Weights of a small mixture-of-experts language model, trained from scratch on English Wikipedia: 19 layers, 8 picks a token.
Below are experts of layer 5 (counted from 0) of a mixture-of-experts language model. Rows are named router (the router's row for the expert), gate (a neuron's input weights, with its number), up (a neuron's input weights, with its number) and show model dimensions 0-223. Each number is 128 + 32 x the weight over its row's rms, rounded and kept within 0 to 255. Numbers have three digits each.
Before each expert's rows: a language model's description of what the expert responds to. This comes from a sample of Wikipedia text that the model never trained on.

# expert 24
Description: Middle fragments of long or foreign words and names, like Renaiss·ance, Ghostb·ust·er, Neighb·ors, Contragol·pe; also = signs in chemical SMILES strings.
router:133134133216169095077173082121077120143131069162102101105101187128109111120150185077113137172071146108189097131146138103080115090148135132081093120165149116106157105048191082146160162108194087174123158163105158133151117161099162104118100163145132140135100116136102158132123128151165171160120149165147131138142082087092123087124135168104091087116137107155093210100068190087113144122108160156175149096150163167119138139137066143110092140156118166156102118140170112134160139173037118153163088120161152176158119164122098095098156107093143120180136103118134142147108166087082161091088170137073153168182062147104166131146108111156101109153103198142104129117140139119134108123081
gate0:116071144161133112056151161107184102139145121148189173097134207099177099136078198100090097194118099138127099171106145109091162104156163109106142114156123133165169111157139135170159154118109198067152091140136213157182187114133152089136129131178092182149143078097153129168128129075120117138102166093151133156135136116129108081116141177136138166144168144153135144133094180081110107160081167166143140110172109134126125085168148069160087108121133121065113105116084167068119177137131149099171127126152094100085099142159127154099145139146162084035106109126150157083128146120126159074140161113154162172174126103114163141097155160157127096074131118128068081132126163140116100110075
up0:126076080176116167095195176131083128136154126118168156130128133104175155133105114139083086168119114159103136103143118114109174178099128082157148101103098082125136068158119166104129116111119129122203106102168175136120123163134136070127144107100138168153133152143152133142064067119127171097160168154187178114111165126175171095129162164150072170161147124185131170145114140081125102151042154112073135127097109100175120115152137081125089043136145087137120088111079205137168135118165157129096159138132137079077123050197128116160139135179154129103107088104118160160122109079138168150128079085095161198149115099100100134126133122162127141061135116121136181083187127155139145145115
gate1:159161083184184172163146112132164114156139169121125077128130095111131116185115145126119122098070080117155124055222146095094111157107096107028096123186098157100156143132099175162159124114112115106136130147109103126091180164117119139102136150088118155090130141123117082156161148111095044107097185140126098090147116182105112104104106123140143123164116101152072100129113148167109137078107140179136171126134161186133098124192165116183079115142134146118119158123083159126139122115192134164159128129109138159138062082094123067154171168116117172093148029164114177099121108137130104110096160112134106122152105162166111113135135183158084092168168083125128068121201105138152103135097
up1:089186058168108183158153132114110107093128104185144039075131143187147100234109123140129163152100102124118129099196155125108119135109114112090130183144116129134099096115139211091104118123117122097147134117166083133147124176144103105162147130078171150107165104138143097114161148154075095136110201177098149122152136154143098125149107137107104117159135089149069130107100117216111166104099136095089106158134114163175097120150194130127086116184116146133125120160104142109167120098186160138166156170160170118150104051123096090098151118086124147053119125180145109096105177118135116105101169089106153138104111189186075103116116140118115104142164123115156088055165102162143117156136
gate2:171095114161083133124109169226098067178131149109120135113164162057070109151169167080096099141119175096157137130116167152088062137157106150076075129127105133138074068111154134128117108127213109122151096203146100109110189140162190155151149108149128094117144146148187118131131166102160163149135096117203126043148182086106181128110156125121147139094133126092118180125111095120187186141106160161116135103149112199092125127123140129106147201086118142122143086141122079195162163142124166130134081065084133107098126141145147188184136133108135134143122104142098134122187116145121139085135150153072100186131085141132137139097143147152142083129127129098126109150102134126133102186139
up2:123151117147082082150146104221081114180118122156109163137172120088128086133106073101096137143108158113129163116169131134092114086129156134088133108089130077162084099086126139120095129115165143108164117142143090136054084140117227168179131054101124091121149139138162132103102109163129145080161122142171131068151168059080116114163097122140151119089110073080141145114087165116136159120112209146182108136123161117084169134149135099113147188145166123116092080123101123186114195132139146127086122139050131107131155169130107126159124181136119123110085096138073204102191146176056110133183168135099137172145071142152172122128103141146098089127138108103130107146078146163145135125137
gate3:118128152157164073113144102123182112117134120161193156163101142151139078144132170123102188192109128174097124157115107146118105136160093091109089150114127085118138121111144119121129147121136118115100150121148090192094143048082166126138163084103096120185128114082105093137102121108175159201160148195155139123092137099105152085085111172167068115118164169222099172164126097102104133121142107119162152132079117140085083097105151181110083134119133121109111153128131088101106139108127104154130159114128113093135136140180118060147084154084127116193184140160168178170073154181154157087091147144094101144153126109121096083135124063089064131127114103090201169118057149148118068174129
up3:148122195155107143141151119086158123107153089145146134055121162199129116175122117100110120096085097083109147087081151100088123177120117152088132101149078116155121106127178106156133095120089073137056145084156184166168178023151104061081165160113159110141107095147179113132105129124162149172122102187140162143110146168160148153132123138103048076137121158102105199139159102110130127140149078113087121110076112112112113090078113193133112089156154137149147202132147065105153144181111116156103147126186086127159143084130122123153106140050131147156148154156108115170138089151116165096143171146097080174139145093097153096154060107133131091160118128119125106162099103129159100157098
gate4:067102086187119090051178094152119127067123123111101094116097116170128142116117198095133088108119140133085124114081179139086164091119185145110102096119092135086087153113123128085123136111120167136070093129158174143174084102105131129106105131157146096153094096093123102062100085158189131132137164099157081150153021136138161110125090150150145164096095058131133085100136184145137127137090107143134120099135104108127115140160134153074063118095152153131123066193096135059188120135138139119104167098131125169087071104147121119133168112159119128106091138095141120128126130185158182127158141158097218091163151181120142140118162126100140146137082138146093112110131126107115129038071
up4:192140174139081134118092180067132134149182094162128143162165143103142118121111100153175159121166138097165094202144102120144091167114105076092147189104144107164151116139168136127117137199099134196220166135131141104088170140158133154164115179164138153079072118178126118162078178076110115127093110192124127088119182125160106172118110147139134135186159152108092173162105054114126153103096118135139178136107188126113163128119095110175133119132105135091118202105132099172139092148089135127095162131129144087132119125109146075098060163151128103131203129107086144143119067122178059124124138153081081119079101129126105159113091139126110123192147132134170162117131079095156128160147
gate5:119129140134168094128144060141139112064122108128156190125112088090160122123124132120101128114184084096097075120127122118047089142098160105113125140064132128145127124021095197120133131165044072123223105157077188118117169109142113154108089183110091124150081116130087164130148124129149073140148143144121122119132120070113137112167170153089117147106177086156119127116156167115161173084135086117117078100143141105076144115162047122074140151149163132136128117050122165123148110134152060133122138105064167159126077103084072117169132127115128063141128127118121121154131101170117149126125099151137144116120172138124146140102116119151093087136100122156091057090127128186052113134091
up5:084148160112176175105179174035111144160109145136098068134199143155070119109126123079149143112092154129165173133110099133083176143122109144135106171120160119211140124133127127150096114147198174123107087151157081107148109085129157115121144071134130077123107120105108090069172156093125186134105138194116150109158069113160116124080111112108108153130068208089129073113114157121133121144114133183120149096098141168126091127082153137121107114114122118075117168122115089097138118143135089144110093162198070126095215139116081132080212082091102137172152114118112139141139117098151128093128125059138097093130115098108147167123104084141166142081134129098148113223113141090143127112144
gate6:113152150158142154119164072154095108105093086105135129083164118137128110148164161125146129154130127151098123082155078108112138160122088131071083133109180045140155154116113089180113103185130157175158181101055110127128148116134148155108145156098164123160129105128099116189142101179130103151103136141141093120105112138182195097072145201092144132159128147133134159167118169151085163114149107192150126086119142108131160074147171110090141144166183163077142141146090138197204143113163121130161154142162137165120114188158086074203148148166075135178120073144145047098118171088081129143096168157135148135133110109094181112147184162133170089154117159076153121139130168146096177139109
up6:071222167084105160139121105188098056106092128094128130098178116122129152097176134116144149148104121130150122108110080090132116163150092134109107134136195099114188154090129069152119114156126167146128164109079048153093161150147132154117122124113157121124123135110137156188156107166136116137114120090163072104105139138095164139099177166101100116131142145104122196172104199156089162170131126195150168115071127136139147107115137092127179196131140145139086139124056116162191124139190144130175171126099085140126145171128091134157168137170068117171081076178145063130132192080078173096187122102096117081093121109136121156132150194126165102108096156112123105133109154163129136140113
gate7:083129154130116092150118104145136053075124117111109158094123166122131198069146186109108128133089101151144101144104178105169136154115172111076140140084085197140146115100186165126162120161130127111176116133089143088142107113147148155165161102109157098118088137116041084112136151113116169179105138062119128159158134052163180175108144153170167150094115145170115188135070195109153142222106103199110108122103142129185086122157096097090132146101098107134164104130138118088160105190152125112168135108126107119098122173154091180144135057128128119104107098132138161117145153118120117103123080151123093133175144055131143119140104151177142131110018119139058135100116143102133132121146
up7:088140184097169092071107061173174068086160117124085112118129152140140178144143091167079122111177079124125024131105135093227096147137121121100089129077170113111157165102171108138124148153090167138186066133107155144112110118142126126174114118124157153111093143126134071172146118088153144140102125116128151134124079049129194218154122136089142145079139122122115120118092154154125119126104126173134143128114088181109098145142100122124145155121101087176149050131162148123173072151180140092162157162176097129157146106142135139120131077173101118120141061108116148159119155102092120092099088121176168094186110056135176091098134139152153146098124147171127093129097133083116101156137
gate8:094159121178103103121133103155157080138108069103195203126057112165159107190112159102120108200168133125202145103129095142106166071125140147147130106159086070136162103087149080133159160111144121126143178156163172196136111084087131146162103115119160070150109120097110104110153139106132104083122083154165104167188112154084168150164132111141182113149140094147094104090139170098154134150103139105134136125161141159088111120143117154135139192067128083198061174211136110103108097183096152089168128109114122163133117142108112115078133103095115124123129105177143115101118213119089087082083090107130127120090176120152129162086135106148112094115125135046115142087171131161162136118125
up8:069135133187110120095087093140140094157122115095181176123056137142149091196095127109143102182181144132180120101118105154133158072131123154127163122196096073124196095063169075154146169150174085133136191153189142204120155067095114137213119108142160098158126109104142105120159125109107116068142041144154091145176129124083146139145111068158167112104151121144103147082137151101150138144094137116135096158161139170101119099137137182139177208114145073193086159171113147104113102166087138090147114122119127141148134114119129116073139106136117127121107109179144126111120170144093069075105089101152141114117145105149147180089136123166116105122111133071140116086134141150188152141114
gate9:146147135156119096142175129094124100175138117106062127106124178063153145106080048109048164126131155141150112147070104108115125131119116138084121097131142090087095099112127151207178085175120174136188041200076112132110182165131138087169139124138162137132129159111122144172091127101178114171095168140147091106131167117143124113129124155100078110110179187143127104101068092130114108109098089146145144066137133160115182162143106161153086104173161170128116150150179180124103099108100140160138195159124180180165125109157105132075145089112131085134159131105178095162128182122133155056094102168118142069139096134160108176168143144095109164113144100101141113128121082126122130109066
up9:103129146145180126105113132064081158087080176106122101127169084134129101083116240089126125089124104120119158145125175093107170144158113115088130154152154148175197173159080108114120213114163065093132173101150189083106111099093189131122127088167130070166128128149117097122128133156121181102152127151141167050119120143135113109135150119062098144140092110134055063185150142118099153154168134139100133140104149104164143111150131122145148085141131166103131095182102070071143167173132099082121103098162115121101099173074137121119152114116120138133101107102130093147100099087140187195183188128153161162152141130133126101091168076155150120130103158181132129117180174106101098142138
gate10:165079119124127096187140148119100108192160168092099128116143138076179119153173119087160219162168180057137114235129116071117093126166138108061150158146138099143106114163136122058115132128176108097188142213089141149164122197146147100168134123133107177161138070107160142107159100103128090161111132144149134078145137132141147096088115158136146150138085096195102124081151113129147102063084199162134109120126118132095164138126187148145158122109131229142109122148133147118119108129129103132124157104100099168096113129090073118127098105111098144140139114101136116161128107156096118105161143196110116124124101197095086149099128124144088186132121103111170160100147147094196106100115
up10:179131114108112145111160107086112114154170183128076177101143165102125080162135033140168173124114147085102123255085141077113159146139101148094156166123128202142138136138130115082102133151159122113129164170134072175113173172157134138104105053171148141096077092131095145102122108127127086100100134149154099140136141133173125126157135163112129178160121118137138123068132092160154134153103105091112069170149119118147118135148113095132059113157155143178068126131187144165157138070061136129102128107201148106084121158116100078112070153122162195144132169153129154152153092174122105119138123179127127148112132140151113157152204114124125169126091123085154197098113095103157164096165
gate11:101183123187138086144161092218146092152082149193142094059143135078119114161084147121130113105123189118141074118197121139108151125154158117127102156115114127138154089096179100089079175101194133131152120131160142155125099091121089086146142127096134196143138163100114132153094147151182109172158162125116107137154141063093174116167095190136131163162171127156093100143133197177136096131132160140164104087165162139100160120129195097097120138135145130153116117184126140138155120176161154127170134142096146151060128126113183126160105178096152074212116073122103159115108137097097125168104132150114163172128105156153090062116151204179148148138110118133135148063127163127087094140089
up11:079167126176139133109169076168137102152123136171127136083096156130113112120045119137137136114148185124108034104197126125101143162142124126120152146093134134169133097078133138111100178118219122134156099132124147125132111084140126062126136124124122182135140128079101142140118135138117123205147158111122130110164168074100198128178117192178085159182173155129095149118109193122174113113120164141134073095118154168090167080161192114174092102134165136151102100129163159145132114212123143123168123116082151156088116103112155136120170169080128081142124139105117157082091101099076115175090143183099186161107096123172131085096161176146125101145116132132091135059114124121101140128046
gate12:116100127134081087180179140149134060150115103145122132160129150052118161127100106111167154118201096125144094125221157125072149159142080105167143172139094110081145089144157166141173148129199181171161163109145187106140200141111134133176131069107106111090157113154125112126150114110076162064089114107149155085146157159097162130081082191118123103116126083114119108129115179184163107148067186092140141104191133101150149133085094138134157176099182107153138095185157159132115112179144121159137105100118044107080124115106125151116092123062143116151149116125099132097127149072136152117090156175138128151125063126141142107122111172130141111167091128085128154099127117173188158101155
up12:124147115135090112208143113141102046151100088133098117161080151080060130133131118111127152114159111110135085094223133095085145172135097138224140180129125128183140090161149133135125134146222158150172191109135164122128205072125101122134119045084106086121164106159112100095120078113086157046152145138118167090145147128154167099068074159093130107099117108075111084135111119150188122142107162096076133126151152126144092121103118136171117165141138104157125098167155149135147108190091123110121093097125094117119114119089128159086081151063154134143135106170115088099135122103166147104079156141145084120122112105154171111141139157142193124180074132091140149085144118131166132127144
gate13:122155144149091078097085122113085135154143066087145101167133119091088153147092110131122167182164128110057146132139128073113101158087148138123097122134155093084107083087162131095117180124115100135174173142108104154217108141131166109123116191103108112128176187160099133116133114128093115139195164171150119079119103184164130145107116134085137081146147083154113178127154125154106140062155107130147168097086174166175107119122099123135150171134159155140101116129143090195112108152087154080142137121128103151148094119118173148147107116083108171182153066168161143181112139058094153071067094086100100098156205119125158108152140110089102111180048131182142125075164100144095162138156
up13:133145154130113134094107130131097166163161109125137067163145094126106127166122086134100172143152114083088131131108140089129159122057121139140090077119146126078105076061163118089129145104100098148123159127080127142215139101110184111119106179087093117125183139170130133153112129116054109163154160173178136088100125207172113105121106124101103129160151067129134180119127112110130142067154101102145140101089163150177109127080099113156142208160153113156098113136148059165119095152046146137112148117180110177148100093103146167122096115096174146185181105171123133124118099077084173092076076095063099065124195153114129114143123130133111088157071152125153158093163107136108183128140
gate14:134101151168141089146178167077125193158146103160126123120143198149167139154159080146115102091156131093134091153129186157072084161101148085100136139153154151173159087101136124118122148203103054214131110114090150103177127192118151074100098223139045160099140097079103103121122135171133201134135148126133114132074183125148186150131125124122087098108038135141140155144072142166124139093134158149148131187116137159133153120111079086122081087150162119113173127162194135148164147085117104143132109137161107138129112147171147079132108191104172125144152116106094127155129071144102172120116104159125182118149127123101115107106088076125135099129083117134135117101179133130088128172078
up14:127150149148074130177156101106072212109163129083128096206146150139209118177179122144122121083130136067085079206067133175069121080110167046130136167158176154153094097147114110085141136160160152165117125095092093148180068185124102098120129146101145113146162147096119178121206161148109165109114085137104124107103183116176122103142133178138133146108070128082111151144134067190102166124196141133109149129135135131123150152126083164107108096140148125108101131122152122180141164095142135194095130130107159157128110120133148119100079209185163116151098103142088154126103119114055087105105090152123137074117165118122152100071108140127138112121146126126148123166147156108134127149146
gate15:163167145125163045146198077100126125070098113109093135156154159147074115082146166107126073157110128187162154110100132137156154144118163152110127169115115091116107107139157175118136110116155104193127117194121158139142146131160048090104142111118091104199093119102185141088114127162117107135091117195110109137091162125074136108124137133133085151066078109125085173147135069161126137114081137131123111076157172128118137114096069130151128192131111136146137104158172059133129102102110113102138210145136171106110137146143141157081055116167086094140144193142133057150136120217101196130112128122126132162159082103127154117159163124086092101155179143150171131107113116093099097165079
up15:101108091089099212100063152174148138171169135151182145120100087116149135153113108164111158105103127045106075150152118101082104105128106088148133101128121135076160153101157097145111143124074121101179121065107106144124103150113194158205120150144153133032138113127082120173161133106097169127165145059134159119135124099182123143154125125101168166186154138175188068123092159093102104137168122138151168164106079139130108114161157147102128112157163171125118134094093216116139112138177173132136050098160141129099118117151120126152172107131144146118110077098160170107098152074149081116120100121125174089125138156121126128074090141202170170081070131134108129145166134140126139070142
gate16:162115126111118088132198137130135139077108124134110166140098118052097148113113183083109099099134137186068111142125135137152134138132093129097121151178163087127104088095119121120137175105143190130135073172076147119152143142172106140172119088148096197138086116157118099135144113110131148098094175118161082122122150112163147116104092127122113114149070080128119063141145172164144120064075205063127106131149129154143160123169082112194114173133103124134128133157139114160162131140117097132207131124118176169071179126166121045165103077127165129059154083134097153113101071090112158135131094087125155107195110143063109123076174102158123154189145138095166138100147141110162178159066
up16:155097148116101102095171102132123097073101169084129193124139095150096114101117143095166123092112106201085138173149129155148152082134103157108147178168152123142091135135168085114130124145134157123161094137074144156098142178143146139092081142142090163116104111164183138062188086115107104113115163136126121073103216159193164127109162116103092169163074086076138102118126129146134140088086137127176110143178156147158114118200088183194128184115132096134107112123127105135140131127175077113110114106215164144068106143179107114154113069090094124056163106148145144088125073152089122157076138078149160161140094132140124141100171128171132140176127099141143125107129109163152207138080
gate17:154088102153136083167131065108140141113137077129123099054153132178102145122099072157071137151146131126129173122150156193112115167100076107138123080147131155149102101049141150085166115150091118118086144116094170122122126081106106154141120139068128114155120088112090115096130082147217155110117194151084139125150137160145131098135148185072095108099103043097143153109188155113159079115125133146195112082201142109127161080131164180129139166160084089125101124123159097120146150117140206190162149083133126156120104093143164203109100132124136083106125121136087165208169125073097143050113140128112194148119081141105154128142132122124112143081125169100130134108116105101144102112141
up17:124085142122081097139153097128223141094103136072105126111149112144113124120076086189153122164085131154109085133186173167166135159147082147154163087104128147190169091091101117070156099161123133155094109127094127136104092085110069146139114159112117113127152116075147128114126148148155140126200100129035109107095144110124136151111151125121141118101115094083148125102139132104153059143155034119137128094149135110092133084099169104131173117174102097134165163112131098112092133132181178147108161119134146178146086095095176162123107163132123107168079090146057162152136133094091191059154143098123100102102085097108146103145127100076192102089183123121110161117152078112106216147173
gate18:096132099188140169100141128167160157099122104083159141065117174112138117154094129057118142197108171116155149101149101159104150077130143171084099187140097170119173111130157141139073164098095114096158116168090113171144165098128151172190107177154081059134116158157121115130089137104173142160151128124076136173110074121116138109101120079140110112046154135114127217133115156135113125122086094047129144077117137149110130121158108100124136165129208104110134093142069150103143170220131180167130101133123158165123108117156079148103134162100119127153124129175144163118130164070145144084100112149161131157149138069139172060147179173112150124185105128152088174136190100140121118126126
up18:139125107066131150121138065098082134079150071154098098135145162107108111128118076159099140100183075153165121092116144103148150105107162081166176108122128160109058133136057141133201027108149103091098159085117124120079135143163130147050130128153122139131096104158115143095119115107115159077064141125161077131102098096143126123165110099169153134173147157060161134131065118150112125145098134093114139094191075106176117113075135092061100128174124133112082127168130194169089150078109100170157211119115145142157097096125103161149112146138123165065156098115100113110146135109119078173111108086132125126128134204132143158136097115130057110092094114136150120185087144115149152089141
gate19:116150113102137139153102088106106115110090088146120116088104091117188169107155110155098181132146132150110165161187093117049125126071099118085141144109117124110132141092150147171159127069089114088122093161090102149130152149153166102106151102130133152120101130075114039127088144174159158089116111105164132151124106077162180143063187098090107115098111123159089131122045147137134107099121109114166122200137068143130120168163125108136059086155146094133108126116113138120196080106064142134115116101144175119153086137125103088142132171142071123164097063096195148121093123102181181104098126169100149172068116069178143098157153088105108131115159081063089152121162129198142121138114
up19:128143147110125100086145175124155141126184132087103173107086115131092115166094158089156106085109115104170093084079147143155152172158148082162141090135134111110097110161158102104115124170104138135130124091161147126118138099100103151150079137139143151155138172171151200146134109078093112151074133092112119108150126176091072071175089148147185116128105126127133110131175123096091123117125202119093156050119145091143155107090130139128206107095137176126147160142141098152114137134231139150162155144116136095120136078146164173130132076154144117087141154121087109132183138127068069106162134063115111084166077230124087184144090117152134111124121116176159142132086124068020122134114
gate20:117142128166125055138121127082131150093192149127118153100177123114116160014093114109148103111117138160164132119046139088132115063150156140156085152188101171094110117088183142157140183086154157111146118182133154125101140144168154202128098129152129192114087167063110144153161069155170117095112144131133144112172157116140181135158061141155162116154167099139093090126150130155108076107140158140152108130122106159122124148182092135137129150098121110136130093191119129088140117194095065148110141096136108117086056127180121166076159101154153152081168158139106156110137145167117165085168101174082178059096170136125077150117173114124154141126140080154075133123135144092132136126073
up20:133130130146147135156091157092090163107148155134140167170134077125137155100153115136118127144120078139140110111102170147157040122032177113122142085121123172082095140102126131117113118129107128132169164116172121121124161114143115188140132139130099105136140130113077161110213090218100095103114161141113142133142165138140099088109151133099165052129154086163159124147106126107175139091184127092094166138085161153186142143202141098076105105110111100039090160120134116097095113109119106171088150129134099081183070055111111204082106141138148154081163148149108120063101132150066171121112135107102132109147169127124085130136096109087130135168136079184088185115148129153134175100064
gate21:127082148139138081158109087159116141099129127088149137115077129119082131168131129076109134159124121101145158124131112088129074121168133098083076065123122122130132095112167097141098171203133143129151161198065116119137149121151111117154146138164097097131168074118117133110070125104116144117099100186194141121117135103154144093113111149099136103161128152158131129187122145110108157116083155170094136161113198201118189125123045120143148167108113161145094149101066141161146145147149076150121153169134113115179077156098066133067130120140109118112117185139052187184141076076179165080166108093089104080139193116088165091149137145190067108181135148139117168098080163145157110142134
up21:137098141118133118193091105135187124141176137068126111142062115148057148149134152088184112094136161119177185140116092104108108138147137153123097099104110153143144093121133103167116141181133136110129153213058115132107113125113085072115148102131134112132147140141180144140081169118128123075127084135117070119090098170133107078130106168124171145188130199166160102162143129111131120173103114127119140161118183173070199116125042076132131145131112143120089161099095123145162116170115143139157173190114127109140122148139134104065151108129159114169099146191051164173131105047180192118191093105072101046134116089100130131150187141120097135128146126150138141123098123122153103133168
gate22:092127131117127126154141147129136195072133130138095082133174156142087127089166112076124197096137163157119138151094113045157141115145135110081073158123066128111168043126139144166133164106080106138146152127145164143123089106147088091104117108165178188127118070108131074108070128149074130109132149063141169173134172120149137085128126190087106181134158102117118112121117099168077112065109182107116133174145102168115142139168201143072103158149112144110095073112150147141137097092103088087123136147220092167096120144098160111114102083091110131104161136045124119076149102113066122147084126146135164159126161184117140130065109119115140127067166140118111133143131138130114072080117
up22:089099122091142154113092126113149196053120120125092061125124133145160136122145128094117157098149109168129149174128136037116126137155165123111119168090084131133161099109148150185165140120096103150095148107111140132155093104177149104108092026166166149121106121111128093145091116140051125131121112108116108151137126109146133100119096157182122219154114125124140104139117159158112135068128128131178126162151139134097135111131237145076165097114118148103110112102145154175135093110131109052113167156186111168086129120124155104124132073155104086061115111017139060082147137144066128201121126089158109149109136166101157141076129126085143136078180101136155145150112138121109067096106
gate23:165123131113167115107128149089165098104109118045078116115090127102102119137107116118147200090100080190142138090207153099129139172111189112070136142200070099111131120131171147178159130164086161192149137113073185126125131114173128089075121121145115180146109173172180124164129135165095120102079177143148135156103064126122154138118112174153124148149092124161065102132102107148109133144071161091145107188152113144154162072181159123141151099130130092142160116140128110127128151113122165108143074120058124128192152072125159154140122098136153141123108117141165172207127140154078108129096131107127109151119092073111134060206170149162158118135130149165155110077106130113165128161058
up23:125145084138095166146140138092103146176145167149179157146177128160110116100123167171110110148107161109083131161113131135139147098152075146156078090103138160168127136134087088062079148135159071089112095105118082097172134128076129160194123096116096051092128039071123093120165169080149122128109099155179157103167183106147131131126143105113157132141143165120131076163161078150157164121159069173109132059121199109116109134080140147130141124161138148141083137111155164103150111072101098165141181080169172131113076177124171127124124132141113094073161090128104077102135106149199108091161144184143119135125174179135116166083111132125137135137089046118163106169110108084070121105146
gate24:144119125134200114115126131142110145151127141114162106091082173130144115114119128135136105135109106117177175143132125132131188103122141139081092181109081136093108111148135157150087090105146140118159130122106178119170104165142148188051161129118150130080133113112105101087138071132102146077093130080107156091145169137177081134110076180150133103085139132109075082095125157116180162085099151162157102075190157181092167160175132108206047141116173174156154130082135187161082087134127120102083134115162137138145151149113163130091101148168147158114156141121121102116133085135098052157075170188163181122132051122083195089146105127169146178095080142134064139120164115093137116092095
up24:125113147128148145062140089121157132105154156115169107128094171128122138156068117154188076118075102123103123153098087146096190093135146136039120134116062143107126088108137152134072084081161128120130095109130143148190088164124120170039160135149171111027139135127118109119117077066076188054119116126108159122128134080157096151115107146124123161124160138077074125086131140124159120121121137142168153074168111136112152193188126111163076154172154151152112133099159215130101157165121118084091160130145133159114188143151121131143130135116125142113157123135103127109123126122098057158135157188141169138144060084103169104127098135186126155118086125108095141143155054102125151075094
gate25:065170172162151176117151130102092119129115134178141158168206152226125122096136184143116162154092136140097127110153108076113162134080097166163056148154120098109107072143126071078081107094162112109141177128137130080168142095123129143110147072128125104104104157104075135108107182122200122092139145198167120141118067196132168126155161175065126116146108151099130175125106112105074114118088120166129160108130137137194116140172107069152124160110183082154108122138165135171116090135076124114115122108151096140179087139134147134085149127117116166181099109150145165110125092125119195072123145061122096109150091138142142062141170163128082138104045145098131164136157111151138139139118
up25:145182126163083176129137079102141124083141132140136169179119118171142126130096151136099112121089131123147172124145102078103142165128110091113087182145144117075109101100175127114107117137107148141135182139106185111124103113168118131113117105082158137159108151195106090079091101126147135087091085154137136109126104147156123157169167132108087160148126137088047106092104032123162130051133112144099193126138115045193128145136135133221097084182139176129157113162139088188109105127109144121089090127170144123168074059100072112148162090131126165136077155110126112132120158162147157078141154086136120142150075119133116114150161186099100133063137132191091095092175107078143191142133
gate26:128196139135118124102154126124075146108143180106106100149084170070125107121122149078075163194133138145155108080108097167097145121069119142128083173151109126088164144086129168211122120118147119193098121109112112154171154121178189120144128121144106083135169135135109048104127149109122114127087181110136103161139128024114115129131124062075089136115138163158124178154106133100122147103104130109075117161094124097127154112134136128159140124144118236146072078146130144141088180123110078109085153111131165092125130148119127102139137128090121139149145108154146102121104147110116125126137085135098109217150097113129159111144173057145176105218122118140176093208136122122189145206135
up26:129166159152102125115175122149136215105142119100121141127103179102131113176125177062082142131149095112134122045125108162168125128131094163082138145154144112123140106082105142157140155150141117191108172125128098159192102148152111130169132145096112083174112087152157076076148079161121085121046121143127121189129138063116178077181096130093114126098093108138118103131107147181127123155126069086082125134146132133173111080108144140181104138129117222123120121107145197117105170144116044087139133097144160066157198173118134104156116130105089144139219131153112116115086157134169098120127135109139101181171148137080152138186175131134177107141138135101156091134112147176152092170155
gate27:125119178190156138091152138089124080112095107147110078070136130108121123162092138105065107138132132077180123084126163106111111109116127148149138083118143153123179104101138087156143187142118085160165160170099134164139108152080168086049085134112166115115136161093100153120128111168099143142148163151088111104148139132178125088113138124091131129116128180171097140144140160125100079128125113138136152144149134174133141085115102167175091122196143173119042159200148107089155081099137131042174188148148133173121061206096150165109165131114167103154078055120173113174132129159141169147084150097132145110155107106096099107075102127154161159213112132110161095071145156085149087144127
up27:078114073084136086145145046106127196125161101117201096119166115126148083098122078116154115130117130107102112157190083146135168120113166139092091158098120076112154124101120165094103095139167169113114138112133144141111156199173087159095131094116117152094156138080117127093139111116135153133095097161174110146114070018078185124120106127165194154134086121184128138079096132133149111097090101153109091095114147112092112123182106108103113148107073120107082139163137166100131109110134166128178073134132080141158137120120121087160151086138065134172141045125108130111115097160099120111182112122135090161093146134128145111162129101092165192140114161133107085215097136113185187074111
gate28:114197119135130176154148101138127112145198136124140145115133170099114100172098191104125114213179152152099126102148167118081117069139153116108148127084197062075142093116158099103136145124114077187118112170147162098092135100105209111094140122169142119143116138139189135054149085104097154155164133201095105138122105106113123132126106113137100160075109116172131081100113159147114103102049155104125159111129164141098084101083205127164128160143127121139118139206149076155168158130149125133143127144131094072146148083151140186075112097133143067163160147117167119144073113095123151143164143173137139156203155128137095096079129119129139049131146115092089169084107100090139164140149
up28:120066152116123107096117143098131143121104115138102089104114069145120125144111109168170114119062060105132087131117106150195129129083103145126146113131107178129166116098161144086086093156100112127093195117089068225104116055132074078131143118135102164162108099178156129154157110193144100158140131159128145158154129164094150124132084170102119066173102085131139137125106069204142112149191167125112101129138173101123144128094151121054128079164140137162112120076099171177127115099174178090094103091090142159121118146125159147171085119111109149125128121165102127158126068111094066175177168125183146119081099118110144145146114180155112187189137183152123170120163107110124130096071
gate29:129152132107183079167119117120125121132153122145089174118136176073174131132130123114172086118183175153199143138135181121082131108171182144069090210114142106158086082048123137138146135163116109153121116114153139125153128158132161148064073107101090172150073089104137122113145153119128170112142198167144114199094120081114167064147155125064137147098069131145130170120089159104120172117109130079117082145107128182103117121175032138089069075111145085189139112152115125122114092118097141132161108140133119100145117113092135125114126135144158134113098123142107116070123132078131124088095170143080207159166089141151129097090080143111139156171075197169111103179114155113117108122123
up29:119154137109138240101099123150149043137118121061134150114120137147142115164100130118112167200085119107106124157151137113171145108123108111137083119177111093132110152172159190097077147115145181128174139129157113148132139179129125190157137105120150138106138113122042188136154119100083120145161110107132191094138075179144139147089116122127173074134168133134047152108172108167090107110101179139102146108075142133169149105181115160119196176119130128081075166095148200210162146179185074080118133136119110154129165097150172126147103135127094122079122107127178178149149185093101059112152127118148150104152155102152097158128141101171143135144125093104114153087149108098116144145102
gate30:112130155106141088111126147171137107115165131129154156123070200114111124130130178131175176115082113139119160102125125106089166129045115129097134193085204123089166116088181144101173169165044153109175133175120138135138124074183064091143124100123133099125098176089114140133125158150062178108103212193097178152097105076091173096096153096115098116108112213148137161153094164106132166098133172104102105175138105163116105149141081161146095163099119133155115127165097161063122088137148123111151126126144163141173115158086118099154160093176130130123155145143127113141081155086127111080113114097120172110118141071146163082169106063152118139160079144145173135102091101116140087149155
up30:143119134110101160071113118125183079090170108100166163127068138077090108136131112125098152098119160161106150054120090116103139130093094101117143150061178109089174128083175159112164139141051138146167110141128126105098099071176079098211118104158118064117109129090126120150094168132086131101134159168116142175132102098093144131100141145120070092119127211118119169121151159119131148124162158157128149125138072140061051137155103171168096167096119099173157127106087205098107128135127113091160148158161141146183094171088136097143133074175152143119139173181101147179103155090164103059123114041116153118128119113148140078143132076149090146090112122114189128103103122129130123153126